Weights of a small mixture-of-experts language model, trained from scratch on English Wikipedia: 11 layers.
Below are experts of layer 4 (counted from 0) of a mixture-of-experts language model. Rows are named router (the router's row for the expert), down (a neuron's output weights, with its number) and show model dimensions 0-159. Each number is 500 + 25 x the weight over its row's rms, rounded and kept within 0 to 999. Numbers have three digits each.
After each expert's rows: "comes before" lists some tokens at least twice as common just after its tokens as in all text. This comes from a sample of Wikipedia text that the model never trained on. Tokens count by the router's weight.

# expert 19
router:521504514505483519486514517488469463508494514536498491497498538532520503537510501498464524478482504481503500523515511549471540501479498519505499531497501487494466491521524541414503511542538502469523484527486493493525511452533499490501529464473489515493504517516490519486467486499517472508460511499523526547527504561504467482524472514477489500515505486477456478510445507521504478505528457526553463520488529477526489533465532454525481515539515536451515516475554464496510485502465495
down0:512533503476466536517487519482446536476538501481507507485527506477468508444473528511461495460465510534479513515489520464489490540505502514547499478508447496513535507524550514549510518492493502495507492527472519516485526552506516512503512497477549511489508479547489506527456483504454501491540467529463496552489528550525480478525534484526511494476498492459491486531517522486462496513514492519519522488453470486495520501503505514471490502459462504480493526544518487467539506481463500
down1:457524473515506499501488473529557495470466504481444520551532458537459473483481492516503494527473497477518490492483439497485501512511524544480518532499504491534522502531526499508505508505491472488506465483463540483504512464508515498467485545483489484493501471521486545554513497541458466511499498504528495521485548528470464542506514514543526525494541485527506487490508542514510520464518507494513482512465460486487465504505490472488458467468447516506461507481511461503483535509519507
down2:493475507460471526503497533487538478483519510498520483492499493485510489497476529520503515491482468476524510503473517461468510506528476477549518499526512478491481505566520512506529508530523544468514499492518488481546493496480491499533521495472481472476502497504469505519534439480545507512460464517505444489494549461481525499440517507505477503557515493503474470549466500495531515515534505547526484479499471490457520546498499509487480490547488524526493539481495517490513443548477509
down3:458507476537493506526535506534500474517475467477546490501520485569497499523450499477473449498495520480496493506513470518486498459496507536504519495500483465508520490516526462503489515525513467482537500459499478551523461535454504520514548493452484506499529491455448506498525544483488476522503558512502467501548491519495503509490544506508489492514488494463510523471458478511519475499502487451523512497500549504529530517523455522516502490480511486473524464502472499490512503485480446
down4:500475447514482519517495531503484525512491514477537498451527546496495519515516548492556514494504469478494522476512512444484492474494500476532543464503508499478517470525530480542515503511504540543498455485489486546483530477515482480490494480521498507532515493485515477503520557558470514513500481514498479489562515504484471476533497500481570546470552474499516535482473522470491473472522498508474495486486492477499483525480519460524477475519525523479517464489482533491518483521522475
down5:500512493479507492476513504483489437524487518528528481490510482488500513479523496509480537478469524519525534498469490477490496492467459540507489472511502512522492552523517492511538523480502500512481473527465524543534469503471484521499488496528451522491499528481538531465494515485485480477471480527492521470481545557482500495513509506474472490530490516447485535491489515470503472520501492556505504471495560463486484489508554442462506550458483480454493538527516524526466477496492482
comes before: "0", "1", "2", "3", "4", "5"

# expert 64
router:488502535483524529491511507483470450566490462513495488524494503499471548524486489443459484505534485475493518527463486478511512519493431497513527515479500515496508507521505528556520488470489501504479492491565503500498534545497553518485520489505504553540455503503497454478506491499486492479506501487482510481475495491504519533492508491536510502495437500524537475535488466498473552466479514499491513491434487465513502512496479478526518561495480516518474515503516474516501470477525517
down0:510550529443510489477510545483528487485518444530524467509536539499509504483503493502489491506508502486525497480501466539444497494434476519514477491517485460477544481495486493503512473501513518489481510477478502501500498470547467497476465524474508487474487503472482461510530506514506500496448467509532530542498516517515487478511444500533490517481528511498497522472534500444485539518476503468482500536512482487504443496488503508552482536534470471515513468495487523495437486537479483
down1:525471461491482487534522500489503516497529517483531449486490524534533491521545503526493499521465511515539492475509514511508481541470504500488474507476477494451474536451507463531518496489476481513523474519487547525562465514473505493467493485526511495461524503480502494516476482509497567478542536497515505493518500491510486463467513502533522445484504479554472452433509517487507495500480449523493481497494524524491502513495498490455470496514506466485541540487477482491498534496533537
down2:515496526465528493464493491491450464512517475495507491526491516510468511500509514515509500505465539460481506487502483481504474474488514467482471500502474489522494479533479527499507452528492483520491516537587519502488551511509535462522509480532431486551526474480451506490493506496491486497522450480478502530527476491513494498548509486502475502476529534480525546532525489469516498499521520497497488516478529496505458469459456515480529514507490505530492505537498504531492462551445533
down3:444489522520496460510472444517516522499462511491502493494494545497481509513522476480507475499479497516467474490468539485489465442516448469514513509534470500476485508525509524507509489503504506475517485490508524488500468498491514463551509491516448468461488495519499553509515523513515520460544490532497511484513503528497507470496522503472494531489528419470491512469514469486525513460488513497476556488475517499516531506448539523537480506516515504510512499501456536448449512485499527
down4:517479471540475472515515515495543519528480528455527507512489478519446504498489483517558520505511485499519518491480495521549476535525502509503511492558517536471518444510472474518491506543496524464527491488500487532490557435461466511508524525510499501474469494502517512476463499460517494512489530503506498530480499510443531507487518523503472509511478509487472533495444549520503517549517504508529497485525504554508470476502508471488532483520502498537529483475491479527464475520498531
down5:519530492505495502434511571486502496469496468498482489487515515518471514505447541514494518486492471511509489514452526507537499491525520491518534502509496498522461542511535476492544547455476483494504554515547515439494479510495520482503474481506490447466517503523503496510489523481521509521469546523502492483512531469478481477497453511473496480494527497485526514479478510493487503486470463499504483476471510484500498474496441476532504473499480436518526498484496521544504554514516453
comes before: ", ", "1", "2", "8", "°", ")"

# expert 61
router:511481539530498526498483529494478469493510498474487550510519509533504495511493517500498479550527513472496502453490494527513524457466467523476538465472546527528509524519525492504538483471484499508454507465532496463501510472520541526451486505495510523512450529509467471503532481426461484488483483510508477483492516509453480517450510512502538475540495559499544510492491470496538515521492523494519515509497520499498533503475541509489521546522483517447511473535503512507501512505462485
down0:493471505495541466505460547520473499527488491499465591496445469479493505464498517482503475521500508472447528546519523503469491498466471490516475505486537505503485533478524488454478507522496510526471504506508491478512499493465502539505490538515522504525499506502506493482472466495496524495490514527532492465486489494503523473487528501458526527473537544516481469512527477472531473496481520463485499500529485474481536517507480564519489516553499489462461473513474507500471507555470532
down1:509506494515539503515531468497574513557469459498502511472467513500496502551548458485523523531501513550511489513548506487488492483527522453446497504514526505499463514487520500538501521522494439479492532524509547473524521512493499504525500510520466514507515485493519487501515495512445514526511513533536499497462508467501466522530528487497489505464504471523516517534478554486483550460539530516492492471493527496471511504493503469529483496521502480501472535449510485479506523499527469
down2:489486523512511493520501480451486496457447475509487465502499479483526533479492487476480515473514449503531501481514506500503501495501532510511496475482437483463517534509486519532523504544494511503476532522508500458512474464538543455438508516533473535522491464485485492469525500509494454488475504502505505512487491564504480503506521581500496498506525493495541520532520467457481503513497463482500471489490483503515490531488496517443493518475505496524470495537536471500554516509548477
down3:514538482476527488492510510508491516500551492504478542480520441479527499493479506549454519505497503465481520518530463513489493531483511526452489530482501434541479493556464520525502478509497470499529490505502482511507531519542507469506496541522512489500488488473557504558478511484526489518508496529474530482499514496490483485484477521532524478504487524479534562496486514500547505491495460508524468462553487472542505543496471490480510508500549507496518460520528491525459507475493494
down4:502479471476511540518525533529501507511485515476511474480488486466562501469458506503490531538490499490490461485478504502518471485477487507501484525489445499472546457474490525477509483482481501506520497489535510422540512485480512461496510524501509493495504518490501494533525480470466520478504499544483503495490534432476574495501509528533484502459495530467489531476502484541490514516471501483533476478466540559507492482488477470503485517551516479522509513509448519486530513515524494
down5:533533491471461488501491450492498523529518457522485491526497511461525499499542528500476512509530516503493529502480481528530490511521533513521479528476508504485455533494464534545513530537511489527468523479504499503495475501518504490541494476429530492478497536467524512541498484464513494501498501514527485548535475521448467498537523479499479532503488487446514559555485517499513503509493495462510563478503514481472514509512485468494496510484461520531521537524538539485463498502490498
comes before: "-", "- ", "|", "- Coordinates: ", "- D", "- •"

# expert 45
router:490471502513487514538511489445534517444522468490476494492556483510504495482513508494507495518496415503498511554521544522492506510530530509483463531547477486527489492485495516428467539527515512502479516497506506527500528513529462529540544474505516536511511500517476500445484486456448447510471485495478497518470521513506492483522489513507481525517516510522516495484455488508530487509535504514494505524490522479522483482496521488532497481504493475448484491578497511513499495485481512
down0:478509515488470509505514523472513468516477525516479523484496502509529488487507481582537531490503466497503535497502492471440536507504540497454492468523450527487485457535493505463526488515539503501468506485467475524482476521550491515480513544499477492535496548471543508483481509499494476499495512513538463526530506500435514508488542475465558508504480543475491506543515482515496493446517526477467524463495487525513469496472511502510470503502485511511535506518513516504487476457516485
down1:487534504476480505465525524497501491513556523504523522523517480510501527510454499520517478484565482570488520501499485444503535502511515512537496528513476514521485520529507512512521506471496487500523516495479447496484550527472458501467494505513533526534512502470511474546466486528512504516492513503451482466482497484506522499527531529550550474491500500517539487485502535483511487527486503484513526508505562510513550533539483512525464557501491506546475492529501500514475518464472522
down2:468485518520501517482445536517442505467499513516478514500552516466509524498505524530490487517488546491522460496516523512502534492535468465486528463483502480496479501485486521488543552491473518506486516534509503459477510505522520503513482507460541487471487494467479482494488496500517513495527480545529536475469531520492469459512478489514550512492559464533510487491498500541472501509506523544443501476491510552535491491518501492502478481501538521546525460495486511488530544550513486
down3:551529528498536507479534552486464521520501456518495517510498483499511510500443489527515517485481517557487530494462480481514509494496499555495493499495499514503529482542517508551539501470478510519530489526492501508519517543492459442505484549487506532463526466483505467540480529501517513500502464510476506470550493476491506526481480482540500512468502518471504485542485471482475492493518479541505524472480455555494552530490525509483494527462526495489484516475530491502477548492522512
down4:498514560518502518483495505491467543499538470477500466512543506488472497490527496487485489478473494522491539486527458497518496482476497510516475529543464540500479516506529536538537504494467431504512531520514492479459552517554480496550512490477527511498497461480508515499516502539474501503496488509538515496548507497491457503505505508518512508510475514518490543525504489470448471497492481546532476470477521500494541495520450479463455501481492490514509495492525448471525543526479470
down5:498528487504508485476504434503470453471473523494506492519493543474498497483479479508478509498479507518511472481533507527463515524519494511508484487474531483528527504516461494508483537527476480515516483503472486467499496540475518518498471534487478462525466493519465506478506520479525470488519496512505477455560502460459501537479520491481512538488439526540478465492494528483478549531534532479521488488490499521536460480532473497482458457550455494524490519495542538490500455523481498
comes before: " the", " by", " to", " a", " by the", " in"

# expert 23
router:525482482514549468486546470458531477491545496447486502518466494513488470491515506496478501477517472491486525497493531518544530479481505497506472514540490532489444531492513486513538529539521524511494515475490543462502487523471518491533495517476495474494488488517452467431515493476460520495531527493470532522495501475458452537507524494529530492538471507483471470473513473478493529498547505520498496501530522490542512495554518491501505465523497499495501467514557487493516484521469502
down0:518489520491545495488519495509497483464525444469536500513475550478513445475527513480517523496462508495528488452505487493496501530489458503514494516537488493532484516493465508511504496475526519491506505517475516469487501495542523508529491505485485501493514505571550456547516504522494551501515501472503482509489498518487462456543482454521447474513475519516513479504489475482535484494496462476545460506497534474530531472465507469513454521540527547515516521499469497470469489514515474
down1:494478472513505454470527484503483488479478532476499506485508497541474498512491505459505486541497452482472493508539520494501422490496492514507470521502522529484518463528489484489453522471464482453520485508483515463505485470512518493520513515505494498553502489536525512509478464527526506527493474540525491533490455539517460481529470531502499509489441491547537545477504524511484488457530504502483525537510456508439541507477475552517523520490472487484537494519501502514507491518482512
down2:479508455495496503483506523521483491541518506513469499503501470461462500472470474468513478483482466474481534508533515502529496500508515488520455527468499493549469504479535506492483518466529520463472525490504522517449502527469499503514494501509555506496514470489475489502533488494472481533493480460547527485479502511491489432536460482490487495466519489522515495470515471477489512483506529449491551505482516545463554511510500497443466444500469498516567494509482516501507479540506493
down3:477520514490520508519491506495516487505510508464469540486501455513522513482498522504536509498486470562553468515467493500513533472544489490473507533483504466509487492497445535480485487531522469497515481511529497503488527476497482475504500488528496528465480545528487522478492509536493541473507477536467461536477537549489480459535531514564520541523504442509494524555515504527494466519531476490449499485500494530483458505531531503535483485521514512511486532523519502486487477526517519
down4:490486528546535545506512454520498492501495537509488481486486514496508477528500517465497507452478489509497500543532462483505508511460486493525504515537480509512480507508495499462522471506548545506524516510460518465488511551462520469510496493493496477480472520492480492512495503536486499510475508465471491506542442499489516420501546468458470493489492531475526490454490534524486493527496452477482487561514478523524462499467525499520516523530499483518517542532461494517489527533484525
down5:474481546576504483505539457537552503506521474478508540489465509530513511484478458536533450519498506510530514505506514475471512525496491537529514459489523502534500483514554484487501449509490502515509513456517504562466503487518475476444533552490509515524519506468524512536524491493461535528479509517482481512482529491500524502480511516525464483486468483478515496506483480490511535486524497496509492509490467496525484475513464511504489507488544478426504497492523486499476475504457493
comes before: "\n", "\n\n", "00", " The", " ISBN ", "//"

# expert 83
router:478482515550485507480514510496454484518427497476461487512490519492525511473491520496520519532538460486481491519547498486491480492492491505525526483463527486509505495495516504509492535524503553471503484512505502486497507533494482497497508438438515489503491482507490452477529513440496458491497516478534488529488462500487472516522445515486509481535517507530524511497491523470487514445491542492518488485495433477540515528468479511446501499550494522454497507507517495476528472549495476
down0:482506482541502502544507526474513515459481484465464512499486499494457458507510476507511532494513518497520579505464520511528483546493516454510454494534518517459490438517448508519460493497496497484541513479487496497523497522525488521515526497488484548499493491497508463446506487524480524460512519475495449475462505497461491527488542477523512491451506494493528531503472504513504521473511486486469488498485486499500512500510480441456475473496509479467479519512522486508527442486511452
down1:477529490547512469463513516472499450510530499483519478469483501539465522523546460479534460487479489465531481489507519527473461464485453504476516497509497477476450513534506510503543515484497475456511515515497507514495441545494503469511504480485537497535535459481525471525518474514487453494516478510523482489475450536531517551543488504494477486487525502504517470467461543466509526491494484495477502546497488480491471499456522485488501509493465533514543511502510497475507494497486479
down2:510496503588526493465513500483488512476533475513509516542545489499492492515488473473500526535532503462499518528509478460453505530501531502483497493482453492491463492475494485487504475500470481472488456500511511561473489494484565504456518481490475501521492488495517454495514484521485537514481527517512533478439505466497495486491498497495523508512465529509519501489527488474501506509451523504472499500537523471523542539521497526488488529517518518568478454507472529472541511514465481
down3:491503513455493501453556527469529514510495471504504464481546545535523452514481528521467534488507521496433442520500482507511517498503473504525529506461463507509507506527484534492537532455458486492472518505496490528481492512480497491508468504505514482496468454475465509523486523482450475476512453514480515474530507480460527523510495496536472528477546505451513546516511483508516532517516491478492484456479473493538506468503527475497512477492517484490537473504511537530483522499482508
down4:495484534497523480475505526539423554506509518531541528532533506468547478494535524517481527489472457528488508471520488488489451473479499482500498504478506496511531483478493500505523525498464506512512519488526526523543512496463482504458514526483453514505518502490480500487499535529497478539532512501491489496487499505509459520465499519484468534479505500500486446518501470525498472536501429507514528465508492479518510563543486533491457502504517470509492495457481524496499485478555536
down5:453509516474507468527538508508491464518504505543530490483489501506492504504497500454501489508490514504480486508484495529485507510521558516546471553542477482518461511476578523514511503468463505485512514501495514487493515484573463548526499522478537508498507533480510477491527515551481507509509430489537515467542486482492499496494466501466489482478501505550484511461514485526485537489485518505483524448544536475490520507461491505512471512523480488481475499508553474505487507487473519
comes before: ":", "\n", ": ", " of the", "S.", " of"

# expert 70
router:509516460478541516478503482497493457487489489503449520502515508526510494518476489512564483500525470506502536475478438493522518520515446497487520492513462500492514495506441507541506507483550507522534479495510535522500503469492540546530511492527485514498494490512503522485472524509509515487496521501528459503544504527527491519485547512490504532500499449541497464476513472485522515498521479511465453469475510492491532528555515465485503579534490530462488522504479521517495473541473502
down0:491536507497519461496450481482509482489542498478512542500478479536465488510515461543504511463525488515482509482522510526437501561535531489500495507526514519515505491517497476517531464488502473495472494437493537470500486520495528524499507475522576555490506454507537491450449493470511482461476506545533513530480530495516510521494510473484511500492505517459504491503520489476472478498496551521514528499535478468524500483495492477463501522511501539522458491463490481496494533514515492
down1:493462546538469492497456482556514474512569480453497500542481479511464495472515463509432481491462477498514492493499520485516523489544496492469499490500517496484492485478526448501500519509498501480479497468532463482479491478525560466445513531483513510519545506514523537521519499498538531528514461481486507493487516515543508491512542488512509491520508528514507517508483528481530451494513468466549549501488507485501491485512478518465495494515532519518496510487535490522545484462525497
down2:527487499529474478530472438475467469535517474536461534498472456531472501444509492491488486496524476462454512442490517483521496504471492464503494528479474537504524489452516459490465463530498529483515488494482502438516508517546492456491485496511505522516509502523486542493526520496488516522468498517494467505514472475501478489527453493470458521486513492504516527466497464526496469486519515494528518475533511446517521522502497521485545550529509502505501497508454510465515471488492503
down3:467498504492480504512503507502515507460554519498480473479507495514486507518516510494508506520507507534480510499491489456494500508504468513445440545525489458448482519471485492470527523547494539519525514545473486528514511514524555486498530507494501474504541470501452496471509525460480488516536481514510529488500478485494478487496434511503499463458480499484492457520497493492491528494524482489498525497489507476490485522514494520503432477537502457479528492549505499573453549512532493
down4:478491464457469458498512471457527523533495519484518536488477482453544536517511515483493499453473492447457525520527525506489506499487537472504505514473493493492516510460552550494487512496505480481516498514455541542494476485501527484476510494520502515476524506503533501475515532534490489512501519459531488478489477518546515501552509487554476543471488527526484531512460528529531466495558512494459498491492503506523518503483509503552493472508548495528476510526468478481494478517480510
down5:522468499495532467518494503495581470533489504473486500492469530487515488472468500527518495519517524456495500534524487482528502513518494473475512505531492565508534507499504474544471505528484473531505523522476537513475483501496499497503507509496521497462476518526507497504478488518571487487487545502511514519438503498489515492461499502492518523523472514502479541534526451495485518495445496481484516523488471481531506526464515499480557499524527546509451518515532482560479450501485526
comes before: " | ", " |", "; ", ".", " (", "–"

# expert 13
router:522516500526518487484461477476513483476481576478488492509506469507481441484449490421481479522502512483551484535491523485488508530516530458489500466511518476487513532485470537510487561527484504469543488516519529466505537490499520540503495500485493537491537487566507505463509446494470471494518542483518509485510520507478511540488501474476523520520473469484486520495525537536460461517525500483537511500484535494482486488476506500499519499469492491528499518474530479489502482522495486
down0:470512469504489511505528438490531443441510494464514515516487499446513449479503482510495518470492495485490464470483485532529526526521501466524520525518479496534546528491510529491512516475505513554502479490481534466475458522509487508488484505544451488472497524535520463514511499487468462544489526491491482491507535435525497519492517486509481493483468488498521523485528562504538495547499511486496509519513501497515512478545485504498444533498491480520518487514522513491477483515560504
down1:493504523502497485501498504500548496454479503516478502543541518477528488486509492452475513497505458552488511485465534514524462509503531491492443484536498518531518513482504517520498537519499500541485542481506511477468476492461462521477508555439475486533517499518500502492498527501529469489552537491501549499479487513528482512553494492511496528450471514507506456490507516490552516501505496499498503471517492525496477460567488553505510505514463437496488474497457497489497492513479517
down2:553478554529481514505517484481484514471512488508527540483462481506479480507487505476487508446456484510510536494471479516533513484523484503508475497515495493467495510510505529486536502469523441492494535510517529536539494510493528489488493577539466459518486500477482530503505485520469506509501467452491481525498516482539468504531514521540505513442493481454510504470584507494493456514468504504518500486446485518501509525457508540516498524514475505480498482497485513474493529466492518
down3:514547517454503551463458520496509507544448473482552514559499495492547505444540513531553501471538499535489511466490540467506483483488466528530524521488505475442509497488520499509506497526468480494505517498482499480466547477483469485494501517510507485513494514438494508485513496485476475533517531521486469480520492455508529459488511463481527527479494470472499484511493499486495475517505462514498514522526545502499540491505524467528493483515488457499513469511486514467481533473501495
down4:495452484496500470486485513492519480531492550511451491514564470557497494505501536489487487463514487527494528520462524463506507540469480496492533490488492465523508504497512472512502503464494473537510520489460501551496517484455519505494480483513478514516517508479511526488491498519438460542527469495523531415507482479486513542477490536485505489553488507490504470512533489488496501568520487498526516497433516505501539477487492490521532471504482511489501534484468498501508494458499510
down5:476519464487506472547524496480513484465487473485513496504484488473516485525486478509531539540470489484517516491472485485499510505561459512464500470447454492458460480496551445535491501525521486493488479455479493503496502464510490516471499521516517490504467496501504475516531522509460487496520550510512532499541524479474489546473507503542544453480489470534478494472500512508489484485509505529463500444535526502499505519506475462523495543499520490525526518451526482507522482540540476
comes before: "1", "2", "3", "4", "0", "6"

# expert 42
router:495523488532496504492477499491504496512517530493492479493476501538510481532500477518481527498462490478476474556481500534544572471535467506516502566478505522495484510491463502464494481499499461482514495471492568462512533446505476514507529476467479480499475534506499502464493491453468511488506514486473517501464485510502489511506531499536515481474510432498475501462472493526513495501544516476535506522542504528530557487520517519518497541521483527516548540475519481467508506492502524
down0:532500464520524500519486528492483504525485513487497527506498515492506466481542498517482469530499562486541470497491497557510498530489482532471487506505502530481503492465516505504492477491493486501422487500471517473553468516563520515509487524492462492456517517508491495488503483559476495435526476482531501553466451510526544477462495492545495493463456503520502488491531501511498480494484486549494497510527506533480478505482511496512534467550448513473500509478517527517480498502527513
down1:455503510469506490509513502482497504446489491477494485484476487520528443484506549480537487517516506461475484534500506459506530512480461469514464509529463503513512533471519488491518505458520479493466523499523472491444485510504516498514494493503520502535561494521522506520521513512472544488494518488523510435463436495525511510514481548459542511528461527487534471476521524468480512441515488479501481520505472510502507525531493478545534506528490480539520487464462481520494485493511496
down2:473446528535493507536490473503482529524570511511487490454504457490497507469491509483516493472541493508519537503509527525450495508520488490518486468510519485494517458495490461508490498490458491476496495476471485507486507517557498468511469531476509479511525483508552501487475503500521558499461495480519494479533522566505516532497487437496505501529481511527484536477482488469475530490515499469529494459531528540518509471480470500544549506478501546504514472523462469472478501499486509
down3:520511473471495486478513491500495510488512484445495481498464474512546476483507526544502510488515468527471525498494554467474505491512535475500462464475569512492499487497506502497501516506457478491523448461496517498495483518492515477497499480503476480465483482452551493504478486474480503496468537484496545458535490455459478527528501468539525562486459521433505484509491522540514516526503530530519502503504474512512510493525500516522518515486503514534529548522460459496467491528506519
down4:481451514500552483550529519462498470497502451512475468476486497481510481477513558516520477504444519503463544560501509470500501514490504467532491476499516458441479490479473494492494487532529500486474492472538492513520498522509490490500527500511457522429521509508469471512486503472480531484460516527504521497494523510517501498522487467535484528535507516499504438488482470527472500515457544513565515493484496515508512498520503476519478466531515516499461484478511494519466524500520483
down5:537513513513460483464499488511465495554497517507489490518514491474458540485516580535547488505504516471510483500486521472520550506465518512518520496495486498491500504461509486471480483505507519519499486450500530516488537514504553486445490453462456485510525527536462527490465485509523541505507475447490517511501487485515504471507500531482427528495507516489489486537537494505507504491493483497444534468549486501461516484452500488494483484526534484506476506529497497513487498526492464
comes before: "\n", "1", "0", "2", "\n\n", "3"

# expert 67
router:491476485489509487516515509431516525498536510510472512502497500512507508481495397490505499524533491508530515506507487475477506522510496456534527487492545491490528481523470513552528521504483490510502461471533545479476497517509492464514513486499487515515514499467530528513520469515512517499511498543503472497492465506495499475523507503481530454421507494477467516531491522493501434507463483467492535496527507497470548503538528438520491501549514524497493526504523527525486485501489543
down0:476514468529460474475490504526470497506492497478493484458485487501466486506495500452539501498513495521550487508475515525481530494502472537549500506501497485442509497517500455494534503449523482528525569458512485522548507558433530509515528474495491527496527486512442492478515513524455518486493444520494532532501479537495525545458481498469501475521466526456479501520499511507508481515500515504498494551495528511514499473489498486508501533493472502525510485473519502515537493509495540
down1:512499525504497509503503478487510479510564503523543515475508476539480502490530475525505533469456512506498555489521500484517492520513499511456457484507500555517513470535495505512450483479469513478495562507465491465498549517502508533489497497495505494483491469487518473484489471505499484458505522485464490518532504529476522458507485503563500499529528527495462494510498460529515455553526519518481451537467530534529525528484500501484553492510463518482529483530472485507490511529541483
down2:523501496507502476488498514500513539488503556480526510531457477497490508468501513522502467486525517479491520521515484494519499484513516479472476489535460511465490484516489545523498489573532499520505486518502556477511472488509513492460510500461453458495467508494486518523468448487549494521476480512517468491502481506536528501469500487528491514527479525486499524543526509538497501571538482502522474474476514489483555483526502467486507518547509470508515451505470487508545502490568531
down3:518489464488506505520456509516468520549478473510467462478485509534468525498503474482446556491464529484558522518461533486445475490502507516502473490489486493486505495517447505491517491462485506520501500544502479521487512470512546467526552514470514502507491481492502482494516507489523496459449500508480527476486508508486438509473520477494525475496512462458462511492479461442488487496465477479494498506545507496533537553497475513486519510495519479492480479472456489474503503528530521
down4:494481496473536514498505459443497446521480407531472478468476503444504510505468483512534478442482485531529489510513501498481487494518509467494511522547523476489473477480528486499517493516474454492505519506521507492510502513525465487500515478506505458500535529487506495505482507490485465495488494534482451483522472494556519490505471492492456511526497479522467464478491427532512494502483497497554505543550537496488498479496490463500499485482531511492517542500495486533531474500489501
down5:512517463471478504446478505498469511493469498478501494448545478506531479522511472531459487512547516496475491525517449510481492505499492510505516504494442479493482517512501476508502506501483583484494513462514532530482530536506504533530493513545522501472513496520523491514509491462521485525471463540493477506472559511502531514518481515530517489504523497497493511535510509480563510525515496450452500471487535536490513485481465500501482527549501493467488498466479489497528554492454477
comes before: " | ", ".", "–", ",", "; ", ":"

# expert 46
router:514510475498538525521425505541522511458524541496507494506505503542512448535522517512499482545510525487483511522509488511535508509462507513455500471496481546524530525512467518463525476510516530488477499515475516488524472509495533529494468538507511530520502485467506518440478502481460443506552479537482513524499528495491514490523490535502499530478465520500446474498507484514517518554532509520524484525522524506521496520481535534504504459489492504497522478461469538528491514524471522
down0:474532491521476560512492521548456483524470495509439508449506516474516529481481506567484530535526517514480466558493521505501517520515486473470489530501496478473514506506505494504497449514475485504500535484517516441538518553494517494491505502480515465517494493500441549540534484487484510496476502498517528506503501449513476509484501505509466468510494536479534491511469546481536501482456484524490535496505524528497519522565490498481483503490521520499487467502480504487491452477503492
down1:433506478501485522481507497465510542462451529505510462508503489497502496527510511515490534522447524554498497512451477466471491498479506487494487511512505485501479447493492496533533479503535498524560532497540508541484445527540478489514507511477487535519524539470485430517518523461514536484497497492471500469515536487469511485445538505503528502472491495459508473468474544489511494511525480504533477467498514502495511466519489516495484521507452513515503511474520494496491531508521461
down2:509465530488494496512493518494518519445479495496524501510455480511475531548521509490526501512454516508546494478498459507486466436523461486479504533473525475500494474490493537520467483462530441533474504492511504493504533514532505500499477509500511515485517486492489477521505488487518551537540459485541506523509471546475514465500552473495538533460508500456487489572509487525501496495495530525477500547522501498517509489501502490507521495459521502487425489473492523470460481500495499
down3:480490548503545511539480489492499505518464479508475519478513486482513533439490479505481507505480531499493502487493494549539479555503482516489529502469530475506508502460509521530478509485535491511503489525497480515511506509522557478469519528490525524538545476499513447478526478524488504500459470509481515508511464508478491481519479488484459501582488483514474502506514498448529508484557495508534501537475479511518501469495513516498485516505464472532493550462534494437515551492490495
down4:493533532488518508491473524496535495515485511504513496510479446523491498489527495474461523498502472506482489503463559537468546471480508492500472478497548560485540525483533501511482489479509531484460499492494525495526527478548519500464482504445479493500504501493447540496473491507519496517471460453500515508481478504474483492505496506477509470496486476472503496562501462499486519465448436484494540497500513523513475509503576502502454481506516480481497508480499534464521521542497478
down5:529535505431519500488481561535506475490477504487496470466521494501516473518529462535509470484482531511461474529543537509496528459489467528482523477510515474493477511481499515499511550488493505459525526466501484515528491512504496511517525494474527505464558508467473509523470532500491489476515527511508527558543489437479499486495543496496518487473537501478484492517498525478491514500463505485446477528483492480499457475480492514480474493447529518547518505487479488535524486498502462
comes before: "| ", "-", "- ", "|", "  -", "- S"

# expert 22
router:550525501482500471501500486467493491540519490507479495497507482526468502515475489497503517508534493546495540461515495508507498488451468469506533459506491496494572505496511508541529507530525504532506499474516482496475520501506506500482512481517527495482482521478488504497511507516509546538500507537492466418492513502526542457478522499510502534460489535511485525492501500467541529506440480446507520506485519528453496445529494483503483477532492520466506509464455513539553468482494540
down0:490494533479536534515494519501506501482465502501484480505492508542539541478465498498512513489475489494509540467478486506467511479540518490542476461463540479512491457460522474523473480498468455555495463533484538512526518539509523514511535516486527487483497485521500533472501483517503515511484541501492482532474477468547509507470496471444522511526511465518469515502486513556509499529476479491470506529449490465521523503526557487520493526487508494510446504502553527512519461477496508
down1:496437413517511522511535511507487462481495495495505516505504496442490512494462501482549509496480532501484466525503532527480511471514512507450473515509518461522515475507519507509491516482555556548502567505468507477481491539522476524485532479498486523525506525528486505515462527490519533496526473457503505507513467514543534482490523511515478476478524456489514524500531504520465481530508480514484514474478519477470537472467538494478513524504456484478481509505507526497482515487538507
down2:442465498528450469517480511516534525506510525479494486476512493512510507468506511524510494462445508473521483458505468537511480486468456464496457521539492487466487493424489513509482500477531505494527517502462496495503471495483557519479463485496484503517518528513506492489485442467530522483537521452495505524475496482528467507526436509497522536517485504465544481497467501517498476495537509514520520497520449490534477543469463528489487504481512493500507548495515483465509510511497489
down3:492541511463511488521476473520481485509505528486489507499531521487493473483511520479476518480454523543469480472503538470494475501466524527480464520484492491504492483487474467516536516489506481505457450480509483525537542498471500483467496469501510531492488499524487496456554505466500520481508498489494517511448421503535516530513498504507490508473529492473493533505537552488548550487534496510516523504483517502528475526542479475559480462497523485480496493453496532517503504538451470
down4:482535486478456512485517540519448507528489528503509511489517468520510537486514515558527485498475549483494520521490514493497449512498515538492480527496467487495498488470477485498504471476475501489510482506484478483521474522480469521481474440515528551516501482499520472559497450502489490498445543501520514502546504483541486475481486529530501457500496459507494523533519471465487544489530501521520509455471467495521506485489513483538469470497529526512452465498512451512468500518522532
down5:516549538481485497464515450520512539512516505521493494514524528480487531497460505533488530495505489531510527476524511519440481486492457483523516469495503525479477498510547473493499519470486496505534499489484480483524466451545528483481446534563520488494477481519503520510507467435475506507504509507488522530459505516557502536500498490480485492520545497520501474502514517507501559562490474483482487493467500494491533501507476494497456491517468492463529488498465543540482534496491487
comes before: ".", ", ", "th", ",", "–", "th century"